Weights of a small mixture-of-experts language model, trained from scratch on English Wikipedia.
Experts: 128 GELU neurons an expert, a softmax router.
Training: a variant of SOAP for the experts, 1829M tokens, 13955 steps.
Below are experts of layer 7 (counted from 0) of a mixture-of-experts language model. Rows are named up (a neuron's input weights, with its number) and show model dimensions 0-127. Each number is 128 + 24 x the weight over its row's rms, rounded and kept within 0 to 255. Numbers have three digits each.
Before each expert's rows: a language model's description of what the expert responds to. This comes from a sample of Wikipedia text that the model never trained on.

# expert 44
Description: Sentence-final periods. Periods ending sentences, abbreviations and bibliography names, including ")." and '".' and paragraph-ending period-plus-break before headings or He/The.
up3:113179122147129104087094080088123167176139093134149169131107150121134126086101121126113156136100146124134145106124112119140124145130160159111135143106121140122163142139182152114183183132128145104102096134122108151105091084112159121156112091126116160110121133159155114150137142111117136141166146155123116119134160112143121147163143135107144136110128148106142100099154137076079141119147
up4:141083128162143113145091126130176109105123161090108117110106145109098110131101138177156117142118147121082144053120135120171125106129128146137158115131130141154185148092116071152149147164113140071106131141099137121131130106113159111125128102132128104136113139108136135113127113074128153132147132158105128170120120138125149167164133130123128142104154046128109133143124065127175159152120
up5:129148103134143096103123157137121107147141142134146121123123143144179118119174159161134117093164124090111142124169089153129104139096135133120131090099163110107163122132109167131125128083168131114121142155126145129156097114095088092132127134139165118162130123172175131133186148134106070138140094114139129140090119129101142139159112150148140095122135084141129139146081186121155173133102
up6:146131114153114107182128123113102116093168155087111159159102095165137120143127164084123171145147117155146107168122135138111134111129121086148143135129138157111120100140132120144113143148142123187143130161168109106121109160129106147131186109107130078142164165093091136143134111169141125139120121112090105102122168118145090139102086119123105151125139132138140126109100095157139113108173
up7:112107142175131115130101147126138109178154132115159135151162116127160093138125119118085112127128142143107112085119157107121146112103123157113140131119119117123135081146135141149109146141160127101134142093156108123116170153144103155144137136117097120141133099123127147127140126140119130112081123127146076121122110094137134108162110144131129102064125126100144195188146117096146131146132
up8:113108151101138135128071101138139102102115172122151145082149117108089164105136123152123074126106129104125142140119127130089090140188115158108130105112118170135099134089156099139142140147173113148091148154153119097118107109139120149103102140120131128156148119151098168130123139124104124107123135172106146117124139117112075141170111167115126129129143132093113131126060167174151077123131
up9:088171103140157147153079139168096109165124128139131117156166125092123131128120162080153190140126108141099148122108167119153093143151152127114146144128124120122129125135123127115143136147157153131134157128133144113117179135131163116116158103118132138123174147127090113145088136115133132149112167118141076129071155138098140142131113148138144167117107152086145118128118141134153114155202
up10:127129131138150093177140133093108079166115134104132157125140099149127130102107142109141145110094137131149165145106127142132088112164119127190145141070125137156117093117118170135169126134150173108102112078133131103155139129157142152152120114138107142109118124128115128139098127131101140093137107089160101042160173129135128128128126135190118103122154147111161135154078116102134111126136
up11:106125119092136127090131125123120117118100120062129124183154149139123114129121062184141129106134171152150123118109080147109104150141099142116109111130108109113120167107128117166106163168123121135100144145085120177143122122149127152128124122172152114141098109128123150151137133118131118133112124131129158126153124187115132112146141157164134111100134129177144173134124132126143120086100
up12:120131110122118177158132132161134094119134091124152139034105129144157136170087131091124122124110125136130093136107097120127139150151136101112130118139133111117059132160168126131113127126096101118113143127163173128163150156118127140146144116086133137171118147117136113118125171176090109135119129135149188081162130149102114119105145126129170103143126140130130126111147139124143097154141
up13:140140102123158138145096134125132140113125112164117122095172142126112113101126103137089147102089133165138121124141099101178141118122131173131128144106139134156141110131143109118160126100109127088150117126156141137128100133085135153132107112133092080141126151122173150099111147153090140108109153128113167092143158122158098129170118126133143145089145146151189136145087106089110127156103
up14:103153127131129094107100141116132117140115084147088116124144147112118141125124136119160150140096140121129128132150069127122180131134074117147162128140061105160116175143149150118120165158117143143138079185129119126114128104085105125132096128098120107092077134105137127147099149144161109111153146080105115172128102150125151087156100121125146112131126143088105101126131151118143098149171
up15:122125146120128112155090125114165115135137084157137119149154131154103107140119101139103094125151118104118099137121127090135124121138174138143190115156115154138080091129139142140103096117148108149168085135126125164127142153129117141204149153163073104146116126110188141134116113121147104163136133108145128131153181124091123090154115120144162129141112129108148143116103109094153142130165
up16:188110102099149147151076088142151132121095111142141101106149092142102171116093132116114118156153109119083126112100114104105131102138148101103123124159121164151154105125076142110156111087128144101138118101122120119139130121118129168153143159091083121169123175163143150099108149109083139113130157121119126123142118146121133175145162120155119131089090151090140166120128113106104132138137
up17:136116131162101129150139159134132075147172158134119125107117123186146126106118118124092138154094122122151091124117105118167124153142093109132155128154170165136076120137130119137075120086106145138120103121163112123150177126102110121119175184127115141181114105128120099131146127169115080085126138076108141114141160147153118081104114147138157128095164128134103106138092140117098154122121
up18:148133095117142155155116109147119142124116132049156110147125116134151108107087129104088130159143113096129147144087133112136148170087138107134106126154125113138129136099142122165105108159136145134163163139154149144132135112099173130216150181135118163122119140105122135166150104150153102146133130137107096155085153122130145126122112158130154109119118112078124141146137124126171112125148

# expert 21
Description: Year and number endings. Second two-digit half of years and number ranges after 19, 20 or 18, often in tables and date ranges: 19-56, 2020–20-21.
up0:187141137106120090144143167138113165144126136177139109131122101106123150115137131164109164120126122127099098120144172168112133149129115151164130141089130146092123142146093141158150094177141162136081104141141127126132121167109153097150156141112088101122125101114062101142161131112127111141167176138098123117114136137116163146098124173143132151118138108099148143105154122145139083121131
up1:143148118115155152117098170146117112087119122111106133122097091131085119130166149166097147133119120114066146093132146109108118120126112151149121101124128148142112142169109127070122115172100079113132124112114147126107179188134182143141104107123120132173119142122102116139101185129136120098114127163180102140161097146124160110151170111137117147087149130128093155141095074157103141106133
up2:175129168140119108122103140119132116110150134123104154135144150139135111128131164172109147081119157113112132133125120181101148135122139108075135139124063159127169189143173116121120158120150146148147084144089106100118109133101135122161135158158110152162122156123108116135132142153081136147165136145149137106167101087144148126135111135099092145157110120109109093149121111160122125145137
up3:133165146132093102168128174138109131115166091126146140099102134172141096115166115114096115078129131127151127159115126124185104113127093114154183183060126135143104142138176149099159125166145147135154107143133114132120157109141114124118157113132166147150102137104142129128097115120148124120098148105159151158149141104104172096125122143138138136116173110122097123132126121102107127104137
up4:114165164112142060070107132108132129151147126103118154109113086161193109182127082089104115162128136141155115116156119110180102127082121096183134126126103155088118128166115095137087105125139126096144096166122126115128116053136115121120117164131146116135109134151110152105135151092135127149163086103126153157164153132083159138135136119104162119133145131122118144120137111111128130121133
up5:105131158159134133123091131137156159122138119102107137137124087146126154125128165107118186130114128108147143153129119129133150162071117099133097137104133136079101144106131089090105122123128150103114094120151147110106121106094162109113132095174098119097091101147138150145105107172159109069124161123131129155109129165089116135185130158100163127109130148148137138152136154130155136169144
up6:128156133109154103143143128104142152124103095100110125100146095119065126134124104104113120111076137134126151144136137138161132126117137122136085121130091136133141125110160120137128128154152138138168131108131157088127093115125114107122140118145077140125116078102090130105090131169129159105139112125151086116160141111140123134137157091156134139101124123136072115119058134134136131198103
up7:089087125124151114077121149139135111114147113068157180177161136098157114116157156144085176109141171132126190139141129144131131148113133122125150159166113090095121164122160135160140121131145081173136119172093109095119121125141129112130093110135140119151108116118149134116116125095096141160142120173161174178134117148104113131171106140168140153169100080119116131119124089163128164162148
up8:100118106110134146144109110115088149122092095108075148107132114107133150120168153107105164138096166093127172095148105106105147121110166082171157118127148172126126114122155116118126072127133134112126152119120130127092112152107134170104170159134138134142130145140128142145127136119149126099097141121197089134108144113134155159140150089154077143100161135150140117143074093137113128134106
up9:124120085077086146191106139078088127119106127088118142095156087159138107142133131122123078102137095136098128127129177136099128076080128124146127110113086133099123146114142130110142158122111160127131160161122109109151124114159104122111129147149121129137107075108148122166096138101132110134135123131106069127109135118125124122167110115111096088123135111146127099144155083112144109160150
up10:107104131112135144111124171186123085175123082126110105109145136086143152125106179126089104106107124083100099086150164109121150137156121104099153155098150125093132098102120114142134115098145128100133149093106083156118159143136163143102122101185136106103130103165129147156151179078100111115140112131158127138148154110119098131095164114106106136134123093132145165147162117084123131096116
up11:118121143104132124139125132166176133108123098127090122151125093115097133136092104112108119136136147112132134146151161123107120099176144091111119114109123127133121107165132167126108146094130130146124159093167116128101143129091146118123140091117133096123093181141106112135123129113137189126080151133086072139097117136131111180124149144170098081167114137140113127163163155117106136111160
up12:156098131113130133124136116135116131149121105115115127157131180106126111098129114156094123092101140125100130161110097142123146162179129135067126095148122141134135141112166100147082151121101138160136130125165105120087098152118172126126147110114128135119127140152129148117116165137132154151122136053140117108179159133114122140199112181157106134118168087149139160148117140147142157130108
up13:110165136120157104144123100127115145132166114168169158174086103156139123130104131083124158184108104111095084118104126071137155136126110123114124138095158156141144124171144167157089130089132115128115133113144120106127112173114134105149117098142133119111186129123117134127100168092133130149128137178160128144133117175100118128108105135098141129135140128120155133108116095126087140113106
up14:158123135153116101121158121142135102152147158118189125159131155144127112111145077137133127117151121160146143134133130151143109083123152133084096102148064100171155139096081130137090145108132176123125110134157126141174131082149136093132116138119110101121132151130109118137149109111086084151163101166068134139101125104140152152141133104185148131124111179123115102123183138136138094094154
up15:085117167132101114132163144141113093074197117158135150122118115142107130139097087145102137100136115134131108106131083150134081147156139117107133137134125157059125139158110099147120150115154117168113119165127103121123131102109120161101124128137098110098133111148139161159098114127114176153108156170169154120129166129082153139094131130128155109120096107157160096124133074140121136124159

# expert 52
Description: Past participles and credits. Verb endings like -ed and credit words such as written, directed, designed, Preceded, Succeeded, usually before by, in film and book text.
up0:079142129127136135115105129138113102155169120126131139141137128134118121142104147099199104113139102141165088145077151144154108144151105100150162130132104108114131154086115109109122137137114154102125142132155146102154148128125156135116135060116120112097134132122091111109095074119121134119107125099113107149118121138129141090118137124167141176156151094153142167156111164146146102130145
up1:087135134080130093108122120107104116166141158122107095110135145147122159136095143169113143089073139124135104179148147121126130130153179178134086105130122112083105132095152104108102125118117104117155120174096178191120166115136130134155113145165106155147107134109106116098128133102096144135149173064121121155119168149106128130144135149103127115100092138133144119146110112066136162136147
up2:098064160102118148137115120141151101136114153131109135146128113151154157102112161138154146056113135107071154130168111130081091102103107149166123127103129129109124132104132103127125120115113114172118104114152163072094105121086097151125129123079127076127122102144134151145131108110158122109130166138121147127131176098129174118128084144156121130107106120145120139120104121132128079132154
up3:151101130110159106152128127145103144148107098101160131084159161132100167134141135138072148103099122178126090126147108130138136121157168126114153111123139156145121144098096177135113123120123140104107150127131098136171137108099109126155162140163127137126126115109084165132146123109091133146133144090138166180136159135151134111147114096155173105162147134120131130166123115088146143130097
up4:077132115131137140192093093149137136124115103125069187115168156097109132178128131165110118155118133101120138169158116108139122132090138116092132108110171143192158083125118171117128144129114160104132156147165134103093112100105075153112157109151157132136158091077124088135152111129145135127117133116147131096093123166124126138141134156129149126137131154118110156121127124111103115135107
up5:136089161130146108143144111134100140144122108122076103156167108126126153124097150139075142103109174111139132089146091158147154148144100151128106150137131085111093102144151139131181083136099119086130098115133096111099116126137120113142123142160176129143102123117118110155166130117143103127090137124090136120164175172107081134100155144120102108118127098125124121136164175129141090141146
up6:108106105099136119028127105141100116143106123153088142128079130115114110111163160092146125142136130153145144105111133141121165074109161108117128123134101110106118157126094098138155148112113127117164124118128139185121170111119140106132104129131165156121121137122163181166127104145141135103102110101119111121085109109145128142131156132127151104118134156160181137096138125112141128128161
up7:127076126134144154134119147158099127159134122109141131168096087148116111074125092141167122144101093113132144096163128101129124140104120142151098141143142114126082121108104080144179100122099155094144089121149154118127141127109102153077121105106186142106089127139098120120118109162171115077139144128117104145123128133105138086131146116121133109113112124151121095112122146133105150119111
up8:121093114114117123117124142126120173110097122141136141131158113119095151130147094133109134126113108089148155154128116106148145088118115145124124132130105175101163098111142134086177156116149131108168154116145160121107153103087124142119114137118136088112124107099150140168063133134202153149124106134124093148132156100163142078139124163129125126130098148137133113118138160118141157171150
up9:136125170129110096127114151121131136125099040110093149101183113127090104140139095111120105102124112104111158152106145082145088080173145148149160126129102131105137131113135133161146143144139127131137113117105138109140113180148142122141099125133140081110141106151137118127188175114167156165116156159143115152131120079134101124121159144103127130127084121140167101156132117123154109136155
up10:171095125135085084153123120118088090102122139129100114123125114130148169139102136107152119131153100134092116129127128137143138129140107114161201113140112131105130122132115153149117127145141143149123130162113074127118147134140137131158137099132135133130131149171110101127137067101158119104099127116127111175115109147152089118137122110170132115148099173080119129129078123158158127099139
up11:120116115170073117151124120072122147117142143158126154143102103120116139107135136139141157139081102135129125146142185142130090133109178120072104092123154153143135143122110111159118128135117180111090165160133160146123132137190121101127158142108127121107132133076076106125111114108148148103161132116117119131120117157151132126128152127135139192118131078140125114158124139098145170121109
up12:132107134114114126079142164122107155099114110133139106112126111080117159146160159101118129118090092097125124110167161153139138106128166090080145121168104148108114130148144076141122100121139084104096101157126182138097140150111113134130153114145129110119126139088143125149105125153141129107149141152149145164124106145134120108103134120108129129132140159130157133143167125114112179145129
up13:078142108131084115133142120155164099154090145096100145096173106111080161135111153114153107107113148117123130148143155119106137132142188131123155148118107116140104126117116134188124092118155144118155163130122145161193134115084133169148114132139143139134178138114082124113164151143170152136133126149159157125108133134125105122107109119137140134140146122152138134095139089131141143115121
up14:105080160153163149109102116128103135123171139094127108099157101110075096130151149115139113157127141141119135141097104146134108104182109148133112165133096101137180131153146127142125103141127094126094135128110112121131136105149112122105147164091097111158111130140107153161121171109162152129171114121108167102137156143114130126147132137129102150093111157133127134127128126131079136123122
up15:098139165090156133121113098172130124121135135115126133165140146161132140130163147113111124146122175105109096115163139115105135150065123107085105107089131094139110116128108052165114163148150123099132122134162118134142110097133094137166138168107095156134119107158126114143150153164123137134146167093113094133129136132132132150153089115137168118108097129167146132136112108134129126125189

# expert 59
Description: Accented European name pieces. Accented letters and inner pieces of Czech, Polish, German, Scandinavian and Hungarian names, like š, ó, ü, sson, mann.
up0:126169121117144121141115107168132113114120089090107096149121118118140159168141115136123131120110137133167102133169137139125120106133153078124106130133123117137114120128145112118119131111143155125089113106110118171090100154131095094118095144168114163091154123106091099118048152154064142160145115117144133156154124060120136127156086096142127121122125109140128133104102158158140138149097
up1:104126137145085085132116127129137091145126144165122096154138132115113146154137116158113164095140177146117138163119178099135088169139170128102104111141149129124125111151157124138118145124079083104127168103144141161145139132096138124139159155135122126140147139100092128077166129124158085108143110139112145180072131121147124128063128113133148152138140170154148120113083136115152128172125
up2:133134167130137140157130168144089113143110112112102126114129094089118123148132127139143126121181121143073172111167119140126102107078158122100127123117103144109060132126124110114169125154147134101165110158137100117140128134127100116113132129142116079128118095159128126130109113112173145102146167142171063126140155135130109074147161091093124150159089136134094137141114087108120120160150
up3:102081127121121146086137124135125096137124092133136145119133096131156126084169116135115114110127111143097092144089128166187170084176142063109144129112127103163164090113096124110139118146098151161140137126127124120143123152148173109139144119141149098115102084105094139137147119181122161121137101122158117130136117143101135112151135135121165144143113143142116136117148108114136130090136
up4:122104163096101119111148133174131150117167089101094162149098109053137148141107132096131077143139144135140139124122151138124138165136123133158108142098170104123141126156060161142116183139113103107131168112124118085136176143090104141132153144094154123115141140138109104130177162146176073124084112139174135132120110104150126118140101138126130113104141117092156112140106150152082114098111
up5:145113146166151074138133142159119135101120105129101127100074092121127103128123110178092107150145144110159115136101132092143138103144173127088141089134124143128148077180117134103119090123119125134113131104099118120114104158079126130161130133136115095122127095090174114181110140113137130081111136105125176112121153095122180138098146159131160144102115124110120156152165113171156118115149
up6:114140131137133112104131135130098160111152088100152143079126126144098108097121169157105127105163107077153187118140120106139095130154154107091142147145139115088103177114119095114143132158121153114173119117101151121116144148138088167153119151117147135131110148129141159174109100139118148121087150065144104155109105156090132129122138143140132112085117127141128154129137109144088142140146
up7:111157119130130139139107156118123098142129131084163154148125146153071132084092123125143134067107116134125117137131126119154168122127162117140105130075151119129122123139133128079151137107144118083135138143139157196124160178120158088095068113166163123140137157146137106151102151146130117144111103139090134146139177119096144120076096113109130143076108138144128142116137107148096118086167
up8:121147131133124090126145094099153173122107141142112120111193149140133142138137126113137114104095143156154140177116142081117105111116110106135148137102132130121155184118146124120141079123135087094119100134113156106149137158111103138095129094102153116128096128129152124136110088118097142111103121128131114099108164134122119060120155114116153116126135134116160131114085163140129156121141
up9:097104123126157127127161100113129107095126119141116132156129151146107080112123169124054124135111113111131089112183119127166159092133106127158138142128154096174169119141103115131149129119077136111120140123131153126130139131177180101151130130108133126079126104185129136172134165187079095190112141115139149152128135135166112114092117124111140138136136114144185135153119151103102139143165
up10:070134152125158142104128118078072167128131110155109112144132099118158095117163117064145104150115119123166126079183132126128170105097110176133153138088106078125131116113075143143151120131181126132149144129173147170108103121147144111145138130146128119098106135151120119146165144143109103187138172095114125123131170147147104118161124134128154118152137146082116121125141135129121118134149
up11:157128137123118095116114068131121151141080138136183120151124104113127138144102114136177127108156108180181080119132156161123128118169157125088133119164110144124122097097110107159171143170134122089105106150156106150126105155079134161119174132118166144099155165103153186116115132141139165147144140131118156136122140128125102180148096147146108108124139138115140087148103148132151140114127
up12:122190130154148125131178130108109126144145131098137107169111136130098106098093160137148157149160098113092076126120153166110191116095154121125149129165115106122116126134155130091142099119138138117137141117118119080143117104130153104203130128177147124160117127094111123159141152126112122119158106141130094166143144120148179097140138119105136153125092117126123163098130137118127150134127
up13:133124120124139135122162139111081094112131143143093115133103131129130139172111127109129156142127126141167138093126152105132131135098079084121143134094126108134129116145096097105172074137145156134157135093134083092110133163086145135102105140137146126125130107088068120133170116119113136119108158129154093107138116109094190120149124076123150127072121157125140128111153121126094136101147
up14:078146155119128121134097114141110140092139142118149094101132119087148112146158099106154169118124141087123110117081106121143128126125128105144121127084161106154155117086140140176093102144126153109107103159116084117134099142108119143132153157148087088144162106149165154116094127133101121128110121097107127159148185169106145151099138136130143102126129140160122107068147167124147145138128
up15:170142135123112101133154086094133109117125062152151142126159084178106117142150120094111105142127161145134173068168132124143135123131123096098153103126126200143116166135114137113131140126134154157166122122135099186140086136141130137158121127145173100141155151139110148159126143150122129135110145132108116160171152164128146127106116116108106145112151162114128133151129134116127118140122

# expert 43
Description: Past participles and adjectives. Participles and predicate adjectives after was, is or be, often mid-word endings, such as known, established, disputed, important.
up17:087087117147146114129110135107143150154115124102173116159146150152114139147137120168116114140115118114145151130134191118108128120114154163129141123111131095072110135106155134156147119080180136172100139154145107115142135189128113127118153123133118075074100082111154141132105122107127101119105157159116082161137136075120124148115092129150174189144121129133162111130106164138090134113156
up18:138108146117120111128119093103093081115117129155159146118109129144128149152147118138131171156166143144125161143087114160111131157083123086192053132132147140147130117161118111125135103155138138133143133138105172117122174144135121120137109142153102165182159132106136113112123123155132160171137145148139116129168116139146111150117105133107159123119094126134093102117092133104125098087148
up19:145114132165078134110148156144127158139174146144125172166142083115169128119150118099117043124140159147123133141135140146147134108118117129127143138153098106130096131148151129157107095102108126154172123098108121078151118085125142113147166147168121148127111140130105136157172157103102119164135166124107107150160173121139139106126151128114106108132175095153172102158129090127123115156133
up20:144104132108098111130141156119096108091131134126166121095152113124140131147138110178066099108149122121099106178156124153095136143133141096099175102150137111120136108160115136121112115128097119172123115135105110122155130165070101100138161107111148099154143129138066148116114095131116062139142145128142128134092133174137151137118119120148128162108104158134068122113110106115161144135154
up21:133126138128102129069107136117124124139146148112163162171126119165146104142165119109139094142157151115123142160113121128193180169133104139133129120125120088107145134103127105140089145126096159118084121134109124144076133092131148115110140104129113155104102141082159173107109144156130091128147128166147108126101174121100100145156106104114118150113119140174160117128109106165140186150139
up22:103108088140131118124149117119115121150091161122115103132149116130096113116106096101113104124112142098057095161121145077135146122127158118161125125115124091136150132127152140144169107145149126094140133122122152154099104128177122164108095128145129102155155092137092108144093104106089106149158105141131157104127134139131121126130107117151127179118099130117124166137099107142110114157127
up23:110112091093132138148104120103159134109109161154119121120093120170143109133164117129152105113143127134114131129175146159119103144125126114138204117126133101105128117114185143121138109141111083110132129113170120113131143112133106131102118188110143152166151169144102111073103135154135120110139125135120099091068127125119149103101145126155130169106132157128110164141077117110087113118138
up24:127131104150106127147090181071130100169117143082178161107125139123117124128167149173136132167148113108118137146149102114149148111092124138139131124116144137151149168089172146111102118135098140133182136176169128140115112066137127128122127131166140147114118120126093126146132154123136107126142161139150121111117071174112124119114166076111179115133095123142153103152137108130107161136103
up25:138104124114128153106139087167149137127109124174082129117093063104145082124134103148098158124103125160115136121115118158149162104130139094104104124166126125142111138135135118139157142133156132126150132173125143125122152107173141152144107122127189143123175125138110106146114112150133089126145129113123148160151156108139110153125133144142098140085115128181139128163161131141109116102125
up26:131150103123144093150091129176092137171143138158075121180101158085162138138117164075137115106109125137125096111113156150145113152110123100138058106124091131119111142119162119113123143142118103158150127132151105166089136129122099113089130113135167119122171135115145160127123113099132061100150124131104131097119092166127105111101132151139113091120119169105136134144098125129085090126145
up27:113142146093099102108102103118134181159173111141114109144100109146102098129144113106094148132132109080142148157149133149136166141151155089136130114130157161124090127137155156157165175097163164097100177152105108116120152150102146168149120136103148120111162145125121117127131139125145117154103132136118102164159108153148094124128140159127113119057121131082151145160144070162106175142102
up28:127125084133130120084114149113112102120109127117123110106185134152093130102160142108158098175149098140096131130141152100113136099149138137200149108144111115107100113127107169115142166101132125084169151091157157130143106165130169154103180120151126147173165115097126167127103134104123127152144161108118112076072155116135126137145082125129081127111129168142110138109130158144114135123112
up29:103137057119117124110153139148098089112120118133161141152146116170184108137074130167106110133150117146116140157132105108125113115154079128137134159116116126145134127161127164173129143166109137134116120135133098143103138074153112108100137142114119109133092126156150132171123096146170095152106139130087111132100110091145127146141108143103081138157136146129123192133147114105134096143118
up30:139128116096098144138131109115148171141138116165102152136136131099119127137144157088126149063107125133134120165135151166138157108143086118137138117070059125082119114153147126137157139114115158129077153098179088091122147154100120127087130113147149122090136119079136125156139114161153145126135116117133106133088127102058126125071125169125115143104128133146123157134149125109119121101110
up31:094118102139123142144128077113169073116124169095101117143191085143120107085145135115154118106123147098128122093149154113107153143187121102124173140123144146172108128097149100135122159133139115149145149115115094146113111138083108133128183124141148108145129136126133144141132167128136104170095114134168142119138112121131116106101120090148151144138103147110085124128093155140136168137159
up32:152125108147142071084123136123110127125063134110154124133133132123111134181143076145093132116124136174122164167102139112158123135122116166116145156158099127151097145102180126119141139127160101135042099156121157126121118138115179121130162133131168083137107108137139136148148153128116094131118156139130125157097130124105107152112090131135113091135127170120158123159107139158177128158124

# expert 23
Description: Separators and clause links. Pipe and semicolon separators in tables and race-result lists, plus clause conjunctions like and, but, while, although.
up0:119165101098152116112110137132109152134138096113137133141146120121132100112105127154103132109160111122154116092160130157116136118143145142159140174158083122155110122128116137112109146150115099128109178127152166129152117164109149111152073112107129095128097112152113107168157092150153110077153116150187137137092123133100134162108096114153139075103119149102133114135117145145149092123129
up1:091145191137121109091146124129108148121147084133112134085110126143116112127125102104110125149108121163144161131154145071116126123133139138080122136111105109115158093121153143174124091083108139099137120131183157138132085153134107081132148138125110118105133160130191161140121133167122101138109117122134198114125175138108148182152130136126098106195117134144162178120099081168120173175155
up2:183149129175129138146168130082124096170136097117119108137159144154145134117116122115139159128144103170125110146105122125120119075107143174098136185092142160135135090093130125173128149145103123126169129137168120147138167135136130137104149128133104155074117101114115179138126142192139109111198136113118141113142184092119197110103121075114132141118125129094144132114104121146102154089141
up3:124097104084118143144124119120102128170132162122156161174086127141124151073120160089143146162132127135132117147125136138133128132158145089189129130104129129121126119160103145142111068115122144123118139107127140092103136143100134117096140162133128138126122155166160112132127132148141089114131154106109101153093119101074147153092128171154149138123136157143074104177118134100148146082092
up4:148130107133128127091128148113155127097156146143159156072142130164106122095153100121118140113137122117140120153095082133121147118101125159132178148162128121148108161135187167158148115160111109147156151101116109198134115139125096127141166135135154090102159113151149109148125119092124138109130147109116128119149146125153154106129137143105090138137182091166124127099147103143114106133117
up5:149139143124116093119150125152070165143128096163086146131103101129109153137100113151131143174118098147089149136106138165156154113141140183113104129130113138159183134136115126125109112162143114143101113141177100124112108093169138154127144146118154138133132158099118128144152101146123141110134182121123114166091123156138129116133095130169141126095123137135107127102124148152108106134100
up6:130091127123135108143108093114108131114075133110130118110130139130078119090124146162103073110101119138086119145074146126145124151140086108086118130131152198208131106103131150128116129150112147116132129097098140138096103108124127147145134127115104125148104154129099085123105121120109126108152139124139134144116144122106118100114144084102098132166136150085123118124091147117141141174151
up7:122118139138125098147170100115104127116112144105162100176143107117171175139113134125126108128132136147107131138117091174153147109159121111124130130083114138155111139174126137118091142120118110088086150113169177118120113112126123145155091135091111105097139130135120104091144147168167149189117120096108121155125113149109127189113109136149108137180133112165130124111156145167118103134132
up8:107083128134090136174128131167148160159128098156156148111112106093159127131080150124126118107159123131150123101137124128211128150128161104131114161156161139136163153163149143117120117165146116139143145137157078145144158175152104091088137144136129154155099125119148101090139143095108159157116114155123104140093148106092118171133120129109134114120161142118112144139115129106124097125126
up9:171118127073135133117132110137116115138151096137120109126141117182143095120097183139096146112115109100138115121132115126131124127140127138148127105134160136132124146156112127127091101138144130143121216119147149159094120142116115140122145128092130150146133122137099202093095159114112130140158095141113079143094148114149125135110150113083169114157142145172096110110176126161115132131165
up10:156166076165124121098116134122148103135133112106171169132118078161154120119103165089140155093098146146090104137178147158131121107136129122110142183093132114145137120127125053140130128144161141101114132137132154112157168094092081137091109140078114135129141103135115146142123124138128130132104095157121119105128130137136148090132116120140175147117120117101143109092129118111122101159127
up11:130137096124083154107143107126125150116127116098130139180145141137143156097128134132122107117093104147125145113144154144163088125146135129151149099135115168146131106146126129146119215145098113129170116137109162162140121087128119123103153132114167103119113116119131079140065132137132150139154157142140104108117185157119076129128112108145125176097127159149156146070117137132114085172128
up12:134077108121114120120191163114138079139114127141111105114132147070134145101150136164164139136093151126159126091127169122131112125111098129142111129134102089172146193118127107129134148178137166157113137163092140135135151128074100098180154160149153140108113130132136133189101098097111179107154124142129131152107149111144119161150080129137159153090170134099142146090099112118156109137160
up13:087096141144140122147105153127096115110071109125160068156135114160135151169103120123082119147141133120081175096166157107119125118163124144133120158126159145079128131157113136169132099131142156129115109158155111140110137161119121108075154075129081140146098121078123139117101137118111150106104149120147145114140146135145117106131111082144144119125095147121167152102116078120153112125163
up14:136123105159104131148074140099159146149129106139120129133147055166144112157131145121159112153135165158112102125153136106131124132149107095132144146133154153143118151140104113120093097106121190097139139120133141095087154151125099145128097110122119124155085164143126087147103129128115184145119158156148132146144132179105156106139121085148121152103159128155116135124153106123146098177153
up15:129125130136104129106138141109127084160114166071111134112117084159117117057123148138128122137097120116115128125111128116113135179142092132146095134144123102120121145096114109127140133100120152089097168097138145125115157162158142131105130127164093144117097097091118152126116179135074120181098130160132138131153149126121112157110128149159150175102137114135148135083136123107133102139099